python train.py --n_layer=10 --d_model=192 --n_experts=32 --experts_per_token=1 --d_expert=224 --d_shared_expert=0 --activation="swiglu" --moe_layers=[0, 1, 2, 3, 4, 5, 6, 7, 8, 9] --router_score="sigmoid" --normalize_top_k=false --routed_scale=2.0 --balance_loss=0.00323 --balance_bias=false --router_noise=0.3 --router_bias=true --init_std_router=0.0367 --lr_router=0.00108 --n_head=6 --n_kv_head=6 --head_dim=32 --vocab_size=14831 --norm="rmsnorm" --norm_place="pre" --norm_eps=1e-05 --positions="rope" --rope_base=10000.0 --rope_fraction=1.0 --qk_norm=false --attn_scale=0.177 --tie_embeddings=false --parallel_block=false --init="uniform" --init_std_qkv=0.0361 --init_std_o=0.00807 --init_std_up=0.0361 --init_std_down=0.00807 --optimizer="soap_variant" --lr=0.00423 --lr_mult_qkv=0.5 --beta1=0.95 --beta2=0.98 --lr_head=0.0085 --grad_clip=1.0 --warmup_steps=200 --schedule="wsd" --decay_fraction=0.714 --decay_shape="cos" --final_lr_fraction=0.05 --batch_tokens=65536 --seq_len=1024 --doc_mask=false --train_tokens=357200000 --steps=5451 --dataset="wikipedia_en"
Below are experts of layer 6 (counted from 0) of a mixture-of-experts language model. Rows are named router (the router's row for the expert) and show model dimensions 64-127. Each number is 128 + 24 x the weight over its row's rms, rounded and kept within 0 to 255.
After each expert's rows: a language model's description of what the expert responds to. This comes from a sample of Wikipedia text that the model never trained on.

# expert 26
router [114 161 127 127 161 174 147 169 146  67  74 123 141 142 135 143 105 102 140 129  82 121 106  92 140  93 128 128 158 132 130 171 109 162 187 107 129 187  92 143 149 133 124 112 109 115 146 155 153 127 161 148  85 116 140 127 141  92 144 113 107 152 132  95]
Description: Function words leading into a verb phrase, mainly to after willing or able, plus can, would, will, may, not.

# expert 9
router [ 96 178  60 177 140 141 135 142  98 114 105  64 138 128 116 120 120 118 158 175  99 145 109 132 162 104 161  88 156 142 120 186 115 152 153 110 132 124 101 131 144 159 150 112 118 151 145 144 125 139 132 115  80 151 148 112 151 147 128 167 110 149 153 110]
Description: Pipes, blanks and list dashes in vote or results tables, last year digits, and reporting verbs such as knew, argued, praised.

# expert 6
router [ 97 134  72 173 168 146 121 150 104 140  82  75 136 158 101 129 144 122 153 158  97 144 114 124 135 119 161  91 161 123 115 175 119 151 160  95 134 121 112 120 139 157 156 105 132 146 142 142 127 120 137  99 104 156 147 130 138 137 129 153  93 142 161 101]
Description: Proper names of cities, countries and companies in running text (London, Beijing, Google), plus blank or dash cells in tables.

# expert 0
router [115 131 110 154 148 140  86 109 124 145 100  87 123 138  97 146 136 154 165 105 126 110 128  88 113  97 141  66 144 164 137 208 125 125 167  95 125 135 180 110 112 135 150 134  99 143 139 118 129 130 149 122 118 135 146 143 113 135 156 146  80 138 126 135]
Description: Digit tokens and number chunks inside numerals in tables and infoboxes, such as areas, scores, populations, like 56,000 or 20.83.

# expert 13
router [111 120 120 170 146 132 148  98 118 143 103 117 162 139 125  71 113 129 168 114 110 178 162  91 120  92 149  75 117 110 154 159 124 141 156 129 112 138 158 139 163 169 160  81 141 125 147 143 136 144 148 108  96 186 140 112 108 125 146  83 100 160 101 118]
Description: Quantity and degree words before nouns or adjectives, usually after the or a, such as most, many, several, more.

# expert 10
router [118 150 124 156 153 126 117 103 163  91 108 140 138 158  79 134 101 160 189 102 124 128 147 123 125  97 146 113  99 152 156 107 125 155 138 110 146 131 128 100 157 135 120 134 124 113 128 137 121 135  96  95 130 175 127  98 134  72 154 147 115 142 120 117]
Description: Uppercase letters and letter pairs inside abbreviations, country codes and acronyms, such as SVK, BIH, MBE, GT.

# expert 22
router [111 151 125 171 141 127 146 114 169 148 136  81 116 121  87 119  91 185 150 126 117 115 107 127 138 158 146 106 135 136 136 129 148 151 130 136 112 125 118 119 107 170 157 112 112 117 120 131  98 146 139 105 117 115 145 144  88 107 172 111  97 161 115 126]
Description: Letter pieces, especially l, inside words like landslide, plus material and place words in architecture text, such as stone, brick, red, located.

# expert 5
router [118 145 137 144 147 134 136 105 128  99 155  83 145 144  84 159 140 143 137 112 155 130 130 139 121 101 112 129 129 104 143 171 118 163 142 157 111 177 145  94 163 166 161 126  95 109 115 156 133 141  85 147 114 126 132 137 148 147 140 127 132 136 146  95]
Description: Closing suffix pieces of technical, scientific and place words, such as -ot in anisotropic, -ic, -onian, -omy, acid.

# expert 17
router [ 88 155  77 143 135  77 138 138 163 107  97  78 128 147 127  88 140 101 184 163 143 165 116 130 182 139 141 113 133 118 147 153 158 172 183 148 165 132 160 130 137 157 149  81 135 130 156 141 126 113 127  92  81  99 122 109 151 106 139 140 123 151 139 131]
Description: Sentence-final periods with paragraph breaks, == section heading markers, and opening quotation marks before titles or quoted terms.

# expert 24
router [ 90 167  95 121 132  81 159 110 126 132 125 110 111 164  96  93 138  91 146 105 106 103 117 137 138 125 136 126 133 153 141 127 195 138 145 110 116 138 134 148  96 143 143 133 105 120 120 129 111 124  83 116 100 129 105 129 125  82 177 137  65 145 149 114]
Description: Sports words such as season, League, Cup, football, game, championship, footballer in match and club reports.

# expert 18
router [115 153 119 177 130 100 131 106 134 115 113  77 158 144  88 136 162 150 117 104 119 125 137 120 100 128 119 126 147 144 129 182 138 115 146 144 141 147 106 137 102 143 132 129  91 140 116 144 129 110 104 153 125 139 148 121 167 109 110 147 111 146 157 134]
Description: Middle or final word pieces of Slavic, German, Nordic and other non-English place and personal names, like Vojv-od-ina, -orf, -ski, ä.

# expert 28
router [141 142  97 149 162 113 163 103 114  98 127 116 114 129 132 125 116 133 111 173  93 134 108 120 108  96 124 107 108 105 111 146 117 166 128 112 170 125 113 114 131 150 144 133 122 131 134 132 126 113 126  99  92 149 143  89 182 139 156 102 123 137 138 121]
Description: Commas, and comma-quote mixes, ending a phrase or list item before and, but, which, such as ",", "),", ".,".

# expert 14
router [111 102  87 112 140 132  91 162 169 131 150  73 132 135 110 108 145 128 181 144 104 134 101  76 135 119 165 124 137 129 134 179 152 133 150 153 128 120 100 156 146 165 160 121 137 105 139 144 137 123  90  81 110 170 153 156 140 102 119 149  77 127 171 125]
Description: Field names and headings in infoboxes and taxoboxes, such as Location, Height, Personal information, Coordinates, Kingdom, Full name.

# expert 12
router [124 129 116 146 100 156 104 114 110 147  92 105 114 150 135 103  89 126 199 150 118 120 158 154 142  82 130 115 153 140 153 171 187 133 119 121 147 110 115 176 134 158 141 110 155 135 118 120  95 132 118 127 119 116 139 107 180 147  91 136 128 142 127 143]
Description: Articles and possessive determiners after prepositions or at phrase start, such as a, an, the, his, her, its.

# expert 21
router [122 118 135 158 128 103 118 157 123 120 151  94 110 133 113  95 137 102  93 143  49 142 133 129 128 102 135 118 110 123 165 155 113 131 196 126 127 139 147 137  89 161 160  84 100 138 130 172 131 112  63 135 134 133 164 100 133 122 127 164 127 171 144 135]
Description: Word pieces inside English verbs and derived nouns, mostly endings like -ing, -ed, -ating, or stems like exp-end-iture.

# expert 16
router [114 121  70 133 159 139  86 153 117 130 122  82  96 102  80 136 156 119 149 122 130 134 119 127 161  91 134 106 147 119 138 128 149 154 157 142 105 153 108 119 158 155 124 111 166 124 151 157 106 139 134 131  92 133 131 118 149 117 154 108 119 119 160 100]
Description: Pronouns, relative pronouns and plural head nouns that begin a clause before its verb, such as which, they, it, sources.

# expert 20
router [110 130 138 147  94 112  87 144 127 123 116  96 126  93 118 165 171 146 161 125 113 120 118 138 154 132 145 106 147 137 156 208 173 117 164 109 111 116 111 163 111 150 144  80  99 151 116 136  91 173 120 116  68 146 146 151 164 172 147 126 119 126 122  77]
Description: Tokens in demographic prose and vote tables: The starting census sentences, decimal points, pipes, plus/minus signs, Democratic, Republican.

# expert 31
router [134 113 114 174 113 150  93 137 129  98 128 122 135 149 130 107 171 107 132 141  84 132 143  93 169 152 155 104 120 134 125 134 142 106 155 118 173 119 116 112 136 135 122  76 100 146 156 119 136 111 147 141  89 139 149 150 159 116 119 140 140 172 153 104]
Description: Prepositions after nouns or verbs, such as for, with, of, and line-initial pipes in award, review and music tables.

# expert 15
router [113 156  66 172 158 140 131 146 111 117  87  55 136 132 110 120 121 124 140 172 104 141 117 123 147 112 163  95 166 128 130 177 126 155 145 106 135 121 105 134 135 161 152 101 134 157 154 148 116 128 145 121  90 163 139 129 146 145 140 152 104 153 149 104]
Description: Blank cells after vote counts in election tables, month names like February or September, and year digits in dates.

# expert 4
router [118 166  91 161 114  91  95 104 124 152 109 122 128 143 122 114 112 153 144 113 123 130 171  96 165 124 146 119 103 118 140 132 117 145 158 112 148 162 163 159 114 137 136 144 112 120 138 156 112 117  80 146 103 139 187 160 159 139 113 150 110 121 103 104]
Description: First names and the surname pieces after them in lists, credits and prose, such as Richard, John, Curtis, Mc.

# expert 7
router [ 99 166 142 185 135 106  95 155 108  87  73  93 108 129  92 127 133 154 173 165 108 180 147  96 164 113 137 126 102 108 163 158 116 182 138 132 124 151 162 167 122 146 140 127 140 134 145 111  82  86 113  81 109  95 165 114 107 149 106 119 114 120 168 108]
Description: Linking verbs and role-marking as after a subject or appointment verb, such as was, is, became, appointed as.

# expert 29
router [108 144 130 152 179 118 129 122 176 134 113 137 131 111  97  76 131 101 164 115 127 152 114 115 163 148 157 143 154 170 130 127 124 170 144 106 157 136 120 141 138 172 114  91 128 133 113 152 117 170 109 136 135 113 130 140 121 136 135 139 123 129 151 104]
Description: Single consonant letters starting a word or name split into pieces, such as H, b, m, w, in Nightmare, Rainbows.

# expert 11
router [ 95 142  81 149 171 133 139 135 113 102 102  78 137 153 100 125 121 115 124 152 123 129 109 122 170 104 141 122 143 141 123 180 161 143 127  84 141 158 102 151 152 159 145  96 114 157 117 130 134 117 130  99 125 134 119 110 123 128 100 140  82 139 108 114]
Description: Bare space tokens before numbers in infoboxes and tables, as in years ago counts, postal codes, ISBNs and vote figures.

# expert 8
router [103 114 141 167 115 115 152 119 174  98 109 120 102 150 105 125 151 117 139 119 115 156 171 120 180 101 155 111 123 131 143 131 144 120 127 134 145 181 164 113 115 161 198 160 125 111 154 141 126 156 128 141 109 133 163 152 134 121 125 129 110 174 114 115]
Description: Opening pieces of proper names and titles after of, the or in, such as Al, St, San, Saint, Sir, Santa.

# expert 2
router [102 152 125 174 120  97 146  99 124 131 153 129 129 160 108 153 126 138 149  99 107 117 137 121 163 115 107  92 146  85 179 133 118 150 153 138 123 156 140 126 154 149 135 130 128 137 127 148 118 135 113  61 120 155 168 103 118 125 138 151 110 147 167 108]
Description: Middle word pieces inside unfamiliar proper names, often after an initial S, Z or D, as in Zhetysu, Zhejiang, Susannah.

# expert 3
router [109 166  84 161 156 131 140 137 107 107  91  49 133 130 113 125 127 127 154 157 109 138 119 119 153 116 166  79 156 129 138 184 132 155 155 101 141 118 102 137 138 160 151  99 136 164 149 134 113 136 145 102  84 158 145 126 154 143 127 156  97 151 160  94]
Description: Blank spaces before numbers in election or medal table cells, plus year pieces (200, 201) and violence words like killed, wounded, arrested.

# expert 19
router [104 170 117 170 118 119 165  93 137 101 141 116 135 124 103  86 138 132 117 103  86 120 116 114 116 163 129  81 124 138 133 136 151 132 138 133 168 138 140 165 157 146 124  97 132  78 142 174 130 134 148 142 117 104 155 130 138  94 168  81 118 174 126 120]
Description: Opening sub-word pieces of longer words, often Latinate prefixes, such as imp, inf, disp, ref, fib.

# expert 27
router [123 179  95 181 121 117 126 118 110 135 139 106  96 147 106 105 137 107 101 178 113 153 101  96 118  93 139 129 151 124 167 157 123 141 140 106 155 142 127 125 164 178 144 138 104  96 116 134 137 149 153 110  88 153 134 134 145 150  95 148 123 144 120 128]
Description: Single vowels and short vowel pieces ending or inside Romance and other foreign names, like Ma-o, Od-essa, Minerv-a, Inf-o.

# expert 25
router [137 134 105 145 118 105 161 127 178 148 106  74 108 127 131 112  97 130 168 127 120  97 123 152 167 103 155 109  87 131 137 148 159 155 136 120 130 140 150 160 122 140 157 108 145  96  98 117 139 155 116 113  78 148 164 104 155 145 109 157 138 117 113 144]
Description: Closing parentheses, brackets, braces and quotation marks, often after numbers or in tables, such as ), ", }, %).

# expert 23
router [128 117  91 182 131 124 135 126 136 109 150 101 134 125 132  68 130 107 142 128  86 154 117 110 136  78 115 142 114 102 167 175  99 134 153 124 119 163 160 111 156 148 120  65 131 140 125 126 117 137 135  62  98 159 121 156 142 147 110  91 125 128 132 130]
Description: Sentence- or clause-initial prepositions introducing dates or settings, such as In, On, At, During, since, until, born.

# expert 1
router [113 154  88 180 168 134 121 144 107 110  78  58 135 133 106 122 132 139 152 164  97 146 105 117 149 108 176  95 164 131 126 178 128 155 155  88 146 115 101 132 131 158 151 105 128 163 154 143 111 124 146 110  85 145 151 122 148 155 131 155 104 150 150 102]
Description: Blank or short cells in wiki tables, mostly spaces, digits and year prefixes between pipes, such as 201, 0, x, ½.